Experts of a small language model.
Experts: 40 experts in each of 11 layers, 64 SwiGLU neurons an expert, 4 picks a token, a softmax router, a shared expert of 256 neurons.
Training: 576M tokens, 4394 steps.
Below are experts of layer 7 (counted from 0) of a mixture-of-experts language model. Rows are named router (the router's row for the expert), down (a neuron's output weights, with its number) and show model dimensions 256-383. Each number is 128 + 24 x the weight over its row's rms, rounded and kept within 0 to 255. Numbers have three digits each.
Before each expert's rows: "raises" lists some tokens whose logits its average output raises strongly, later layers aside. This comes from a sample of Wikipedia text that the model never trained on.

# expert 39
raises: "s", " and", " ", ",", "\n", " a"
router:148123123088134164098118105073123154090101141158110123140125145180119128157167110131125114119156106158108141102145097145091130173120174137144172159143136154131136150155140095103134115137123150126155146188107110137166061176108128095124116102151123101113106100119173129151118078101128121096139111110146144062171113144086156140152145110100073159124133125103166105142123079126087138147106
down0:103124150098128072158123127062094109129143129119124119124142117164138155118117138071093118112098125130146110127166091181144133104105115128152102114160121123121108133134145128137118135120110137081113096118145157165113102120099150124109093099113143124154121094168136135096151166139140108087114136118155158114136150126117145126151135174133163133121057140135126127131134135137125100129150
down1:117184135137144148140083121116115138107137087139143122105192143135142112126116180141117118100137106097150104117125078141114161160101117081105093116116120124104066126163074100155137162172136138111124134102114098124120117169138117131160091111132160120144141115154145124119145141068125133116134130184078116121183159154137140141119140109087137124156105103092130120149103146139153116114121
down2:135158106075072115086132108106127154117144143092141175112152135116093124135130137128150122145103142146143108118121161117133167098126108146163126116162115084138122135152121138102072139131152147173107149157104132125098110110086119138139147112121158090110113059159047145137156176147065132113141163147146104103107124082104091170116159123074134138141115127131111122121145104150099109109114
down3:156161124094154133108126115167130118115153101132131132140099109116140148133186100114136108114123172141154147110110130148115134140147130096116119110117112168134187113103107158095172111141080124144104153154138159147145050123113105136147124106109152129125150165116110135097143083158138150107158082135119119103114124145140122134127100105134120132125150120120138130123075129133096151179127
down4:128137129126158125161112117141117134062115094089124165127127092118145150131127148116096175145089092099119143150110155110123093094145112095123101087122186096135144149096129136103162143094089117092120147142127122130130152106133105096112099091110152141113132135105098130096183113156155107122166128109113117144132128114131160147121100104169144142083090109162103095130108076103103133122099
down5:128094119187130099104168105107111112162150085216133119115128146155100119151169147097110131127122122136121105116117127124138143125121100133157135120130177120162114122107135172129134105101163125159112119121084116132137120090113126140113131087124087118129109128140133138191184173082121177128168140154110160142150162137139125141103145137120128122156112129168126109144148130138159137106100
down6:121150133152109131138122105143124152118154088117126096138155090104121185128122141120122152132119151092118031152173150096142136102161172103121139129173153133147149108090104138114126126109127132141095138105126101140155110142100073146096140148148106137164099140144116121130112115148138142149093152186136157131111150116133136141135156088162143097104119075154144123127163072083154154134140

# expert 17
raises: ",", ".", " or", " and", " in", " ("
router:170087108126089149093144112119118142120130112129145115098113134125122138153163159115152123119101138162121126140116104118071126155121135114111123137145134158125088156173168113129138096114089163104102118171099146127146130166128140119125111099143121124150093139099139158111147112114147083077114097139162143108154145167130138137142113116117157165142110092140162121130119082136138139150095
down0:106143141120122157151101093120139163113124140134117106137178127125160106141155132118154141088165163158162110096118131106152117115143087132111119115098131137095111157147179117132157152112156113106137119127155144078152169102152119113138092107142113151105136157137126128156194133120095140122115095097085150130140123129157086155110141152131118155169134136096089136126090139139128153100138
down1:151136153163135101149136126084103122127138115190133130123145130141091132093102199075143120146146157168156111164115102167140141091130106089097121108102138160095086123131105148141160097097126150092087122102150122127128135146128112102111111131133162117123115120124153115147102123126153142128121162116119133166108115204138096135123093142122137093118162132114140116112151087131078084120114
down2:134117137142127100081106112149132131082131110123128102130165144155103147116135121112112186148054089125188146110116148110119156122150126115128174110122123131137108118168153088106142137119129112126140132116103123121120104125119087087138136125119105142156137113127117145125091135112159190159094129147105128085123099131131157123160085107115126071115131149104176132125148123119177127069180
down3:157151130108124144116123124145097094089107106118179143115116123148114148141135084142085136126080142150143167150136127151136131105103088138085141115110119120127139115131128114138070128149105110172174122175108091165104155138112156123098125097151090180099107125102110135135127160102090131145110125128097160130109123136177155153137117123120122100137176118166164133121154123152123163120145
down4:166142117158138152136134109135105104155113099150136078088126132128116108122098187134135106175124113156148153106146124138130112093125100116129100137144147109098129108160114124085142140103136144161140118147141128117148121138147134145129154160148114140094158125121135135115124131092151069152118095134172106131146101139120106139140159114138140116115154135126146121113158150140104138113132
down5:068152146067129130162145103108145110115140097121103147148115143189144107110142150131130132138135141122149125116143121131120148170118085126202093168084136131164127127123148118115144141157133120153145117165113146131141103141130163113129142120058133127088154132107115130156132093168158109142142117149132082111100164130134153135135124115136139132158091106087117125133168146130114120159151
down6:138145138163063104114123147100147126128113124135128135114124123129155104142113152108111133138143141124155130134098158114114108139161068154144151114148125121121128105115104124171136098030117149092110162116125106088125138156154101143129081108142088102154091141126129133120133127115128143128102137131084094104133101149157113156106117132101149174162155142125127108098144173134128130133150

# expert 18
raises: "\n", " of", " |", " ", " ("
router:141097084126103154114128119108149118125080175155118107115144152118072148164177155116131105117129117103102141110109120096139136123121121152132169156174153125107156159124175099081146087115104124111135115184120123153142093143107136066164098091104141089157105122106120117160119134122154118106134159130143143132144151142112122136111161096100129164154115134146150144118146085132109146154082
down0:110115123130116117085086161092118130143072140118125089089112113109141150130123157118087113113147139101152146134130105126193133167120114126160036111133148166140116122134123108146082131127163113104140120136109138144153126126145162099128130136077158104161137142149146117148098132125093155136085130132092121102098103194192117100128144113135135108132112111136123101095127114145121138150199
down1:122131111092151126128096151124149071144114120108104116107129147088135115146079114093168123144115170087122113120128081121115148174124151124088112119136125128156096115111119113117095133115123114143142101107109067081151087160152168136153118098080158157098104121102133119113144137101141151127124161106166112172151118145139141128153116169136098122095109120111150102180130148125117136161143
down2:158089145153158169089093109168110120118127093130126133120091135157147121112084123137103099074123121107119100148114120151138090112137164189141110153110113106145121140144122126153148153140118121115147101166080151111110181184079145164140138194093146121160117130112148162115143097163127111181147104101104145123142122098151072130134142141153119084089123146110141179142111090160123119101096
down3:131151135132103168116103158127120136097121117119083134101141079127136141090121178131092085103141133135115152180146071092138159104177139136149131147132146126129115164108138128164065151123127129136140122119101146157114131148087149105155172133112101149131107104119132108110124122101151140093125154136113090117072082100168111115099148151137137106137100127113121100113125128088178088128162
down4:110143107114145119113099134106158138132131158117121150098105108104173087147164102154122124128178135133113126124128135123112098137146173122162162104127138117138083106112098152129120135142076115138122114102090115107089132142112105113106130147105062117169155135135120127156115093100102140130100166130132134096113099090167127120087144144143086137153109139110146094081077111092144190097120
down5:142137120116110149139158097115091103120114136128155118137107103116117146145161135096141135155162135131151130146172156099141127115123127113142106126140109117149130148122128129152152133135158151055137175125128125111113102128130122125138169142148123151067157124162139120142126143121141139085136155107179169099168116118138097132119146054116118136098110118148153109128117136116132112166078
down6:121165154142133100103146141132127110160151100129134143089151128165121108132134125070127133141133171124125161122104152156133128125147086110085147096104136102104107145146128117115145168135084126174157125156133096127134127129153124146130138107138140122148094120112081136144134139153144141162143093137144106134115115082137100117116102102145148146137146149119139154166152120128122156089083

# expert 30
raises: " in", " (", " he", ",", " by", " "
router:135111114112114127094120090103114146099126156135085120123136128127100147141138162096132121121109104131130116115140103125078091159110133107149193134143126149103173136181118121082141103098099151138150122156099158124134119109109077107173088123118073088141112076127155153114119128093163112105135131096168121127167114123081141133183154118095070161159126156116138115122134101117128126175106
down0:105115165150132126122124115135152130109140094113119105110142138147098150096121106145091125127116137126110126125102142119203095129126113119125113172113163133108141154122157178083077156111144120159128126082127150111113126145125130131138136119091161139138092175132107146121128113139148155127116122137112123112109199112131115179113115138139149140124102134145123129125067115147086091177168
down1:155115145165123162126190114112097125138136157112113127113095127154110151111138124155108128123117104130129123119109119185132147139137120135157105122103110119149137154081141141132152136130091168137129149105135119140132147128131168161116121113137123088108098178130089136145151117119164086160166164099132136152108154101107115099135115147126134078109093064108124178152150129148129121166121
down2:132172105110108110148099140100082119116107140123122138100129159131092110119156102097114137096164107124110147123131128119086126112145106107162103091140130119148168157144105105117145179131191126158135133090141136133138103166162095131088110109145124157060131151129085133127093129119134194104070084118099130109095098103065132125139135112073145086121131143145139143104136136121157092096109
down3:124158106093105111128136092121129164110126131144084108150124105144152144149166111149149170091183128141135179167130116140174110137128146160130134137098141122142104128106121111108135096158119104102151163130145094130172097093143139133119101116145152157118135170139142120161102106132086154059095136150136113123145146127138141092135123105130117158170118125127165131123125108162135163104134
down4:124126093123118125139167128106138133091101088147137148120137145120104127125104169102138086137147160168135114110102128122089106111132118146148109140110150081112141108159114108111147125143123127150171094163114103136152115136128112121152135108116107167110080132128137171192159147137110168123140147155137126150128139117137099126133117126154167110148104096113121129112120129161176158112082
down5:157142097111108116156103095088139128109125175105139120140137115164143122086119137130149179137124127117129073135126122111057118110131147172121142142153107149137138098152127114128135118091157120155154127140104144131087081153117121121168181172109152098116146123121128158091133148074126119126162144152109131131160118132139142138115163134111137082081152119132149145100123120147158096160132
down6:127075128141086119120115115114132120113153091083147102125160130127104128104123151167126159108116163104143151145159171143084133133132114121102166123177121109147116108149124108102123160155146114135068150139154136092157112153155121131121122149130181116132169173138111117150111146097133109151143114156157142136120148116136127140134132108114080099102105159106112144104167139125147142119130

# expert 4
raises: "\n", " the", " a", " ", " The", " as"
router:131104120110138108104119104115150132122096159137101120106109154146111152141153153105163080153130131131096083086092087124114076135128140136117132137143198145104151176146135112091137121120096140098140094167133167129191108117098097086136146112120098115144123131124135125163151142142179100108132111089157137101148127132116152073128166129137103126139138147138138116150113069165131105145129
down0:109136104132117101107141090151165082125168133110076149119139108142087112122143143115143121140146140121147082176158099135130093128187098102133159142133097087119154104114119138143129122063096135125114123162126143130141133147143104131126092108126161109122132116111161112110155154123165165156173140126116154110124117130147143164150120158125072120116107120173177119148088163097152165139092
down1:120113151125121156103126104141104117147136152110141130107143140126128143106124167117131153134095107110131138102090134161165135108146113102124122139121128145139139144155120120106168166125113172165110140117100126107124130116142122124086116169094111105133090125158113124130127119144118114176097091096097112129135123099146133167109113165132141140103152148148126128173145159140143105117088
down2:139142117148145140165096095159138130139120124175175158152133147141184117128145111128140129152110089119137150164111100099145151117154112103125134105126108130148144131150137140148123148142189133139122124124183131175118152132126122127142137140137171192149171129148128111110133123098133135133145133124032098165163139105135159129127127112120163159124139152148151123132120087135100156081114
down3:151164126129125145127178099106149173106173135137112117101134117085117144119112075136106143138162144149110147150123112160121116124119175090111195134121155154119131149143148097105090108124131145151166126096112062128117089124122130142104081128141149078112100161149100152128135083158141118109116169131114090155166108094112148128165157088144154136141091102106136131147088075095150104196106
down4:117121091144151151094136145098119144128091125148150108091109138122168142122121193107073087103091087144135191144141127079104136116107162112140105121123136139111112085130143118120120102106132118138135127134081151127070114154124108156084147084159148116120110139106134161163164141093155137170110126103180117111162127107096126132131175174102136109098112121150170066121121126124133103129147
down5:147140107164144120135151127067082116098166143130136107089098164099106147133114185139138128163114163130134114148144101114158172096130146110108146127080089101104111128131146150105168165143121118087130132156149130177131076117114155104158115113133157159123164129102121173136121102149151135122127146191126115155165156110126103122108172098124103133095155117142157125112169143160128157097146
down6:126119184131134135104151093135147109108091083126140102121187149125101129118185123113148134115125215142148140122116140141158086136107171161124105158107186179146163147112112144112113106107142137139136098146119190148120141100169085156132141138128138161157158078147133131086139156142121096113125109114101127125141143134157130115081108151112144109126102153149124107110156130135117156142124

# expert 26
raises: ",", " and", " (", "."
router:125141127110122158103130090129138125088089140138090144146155148147105140124152128131175146125153126156111110139111108155135086145105168094093112124172115116114141128150163084134188114104131135138121123182120079092125129166137083100135068122127122102150085133129119132179119114101145070084129118132157158083166142114146152096165144083080110169151122124099142124142129111125126151146144
down0:107115191158154113120104119080104098095118080105137174120114153190130184135146164109148143092130121159162153137105138111159094131118137080118121133190136140132127117151134097128111123107092073109112142130117082102155107104130086169137146128168140130139134147111134140088136148087117103191132134109125142154112122139082127095136101174129136137151144101142151133179152156124140144117128
down1:129116096131138119121121150106138155120130112125149122084094117157104150125098140116102156170140093132106160093123156133074113165143120145116122137098134082068150106121115117117115123108139145162127146128096156156125127159083125127129142131131182135138135152129132155109103153144133151160146124114124059126093082089120127109146141116129116146112129127125141110138140136131111068129140
down2:134165133107134099131137147119156133177105112127151114111111127171163138163107117127177113085122164140111124116119113127124155191119129135110142086145080157144177158118125152134080149101106158108076141131109123110126131100092154125135167113146113093118149125152114131151117084129113160123122082117094136120167118103084159116123108118120091157142148134116105158130125121171122083098161
down3:173101138090121172131076127115137116114113089147127132138097101125125137143139146142126140180131126152152127119091113136112101136120113101144127168141144134120150125121092083117099106161102118160141111128182146164129115155140132164147150147140138158139154141144104103115156110146134116100120111131128116125104111129074145119143163168142152167149131128155167118163082111115122107128152
down4:098180061095112040125116120118121091140154126159191153158094115087146136117124155162124126114123099149104143144159105178137134159153111164093143109124147140177112156104116144132147121112098143103154134126119144133140124154110125134133122150090122102126142140165129104108165149103091095136131131111101144108169131139099092127145122085149111129142121109104112131108108145150141193131112
down5:103116115195104131154123199150151104088136169134122172126144166134139142122150083165110133142115117105160092158103138115096119128128119147127100129106099120116139148152090168124105119122141094102108117095144170133124078143140130135119114149126126146147145124094114079112129178122132113131140166108094155126131126105129118137153121144157098130116108075141124146155132103168181080119137
down6:137123143134138126089105144139159109135097149131132175139123154127125145130104083124119127120147128134073125135100078118143114075133073105134158097103126142123130143125090152124129100110126096148138201137161133110153093158131113129118079129128143100121117146157060114146116156120166124119124121127118134089130090133120107116115159097131116125066085175097118137122156099140135122140130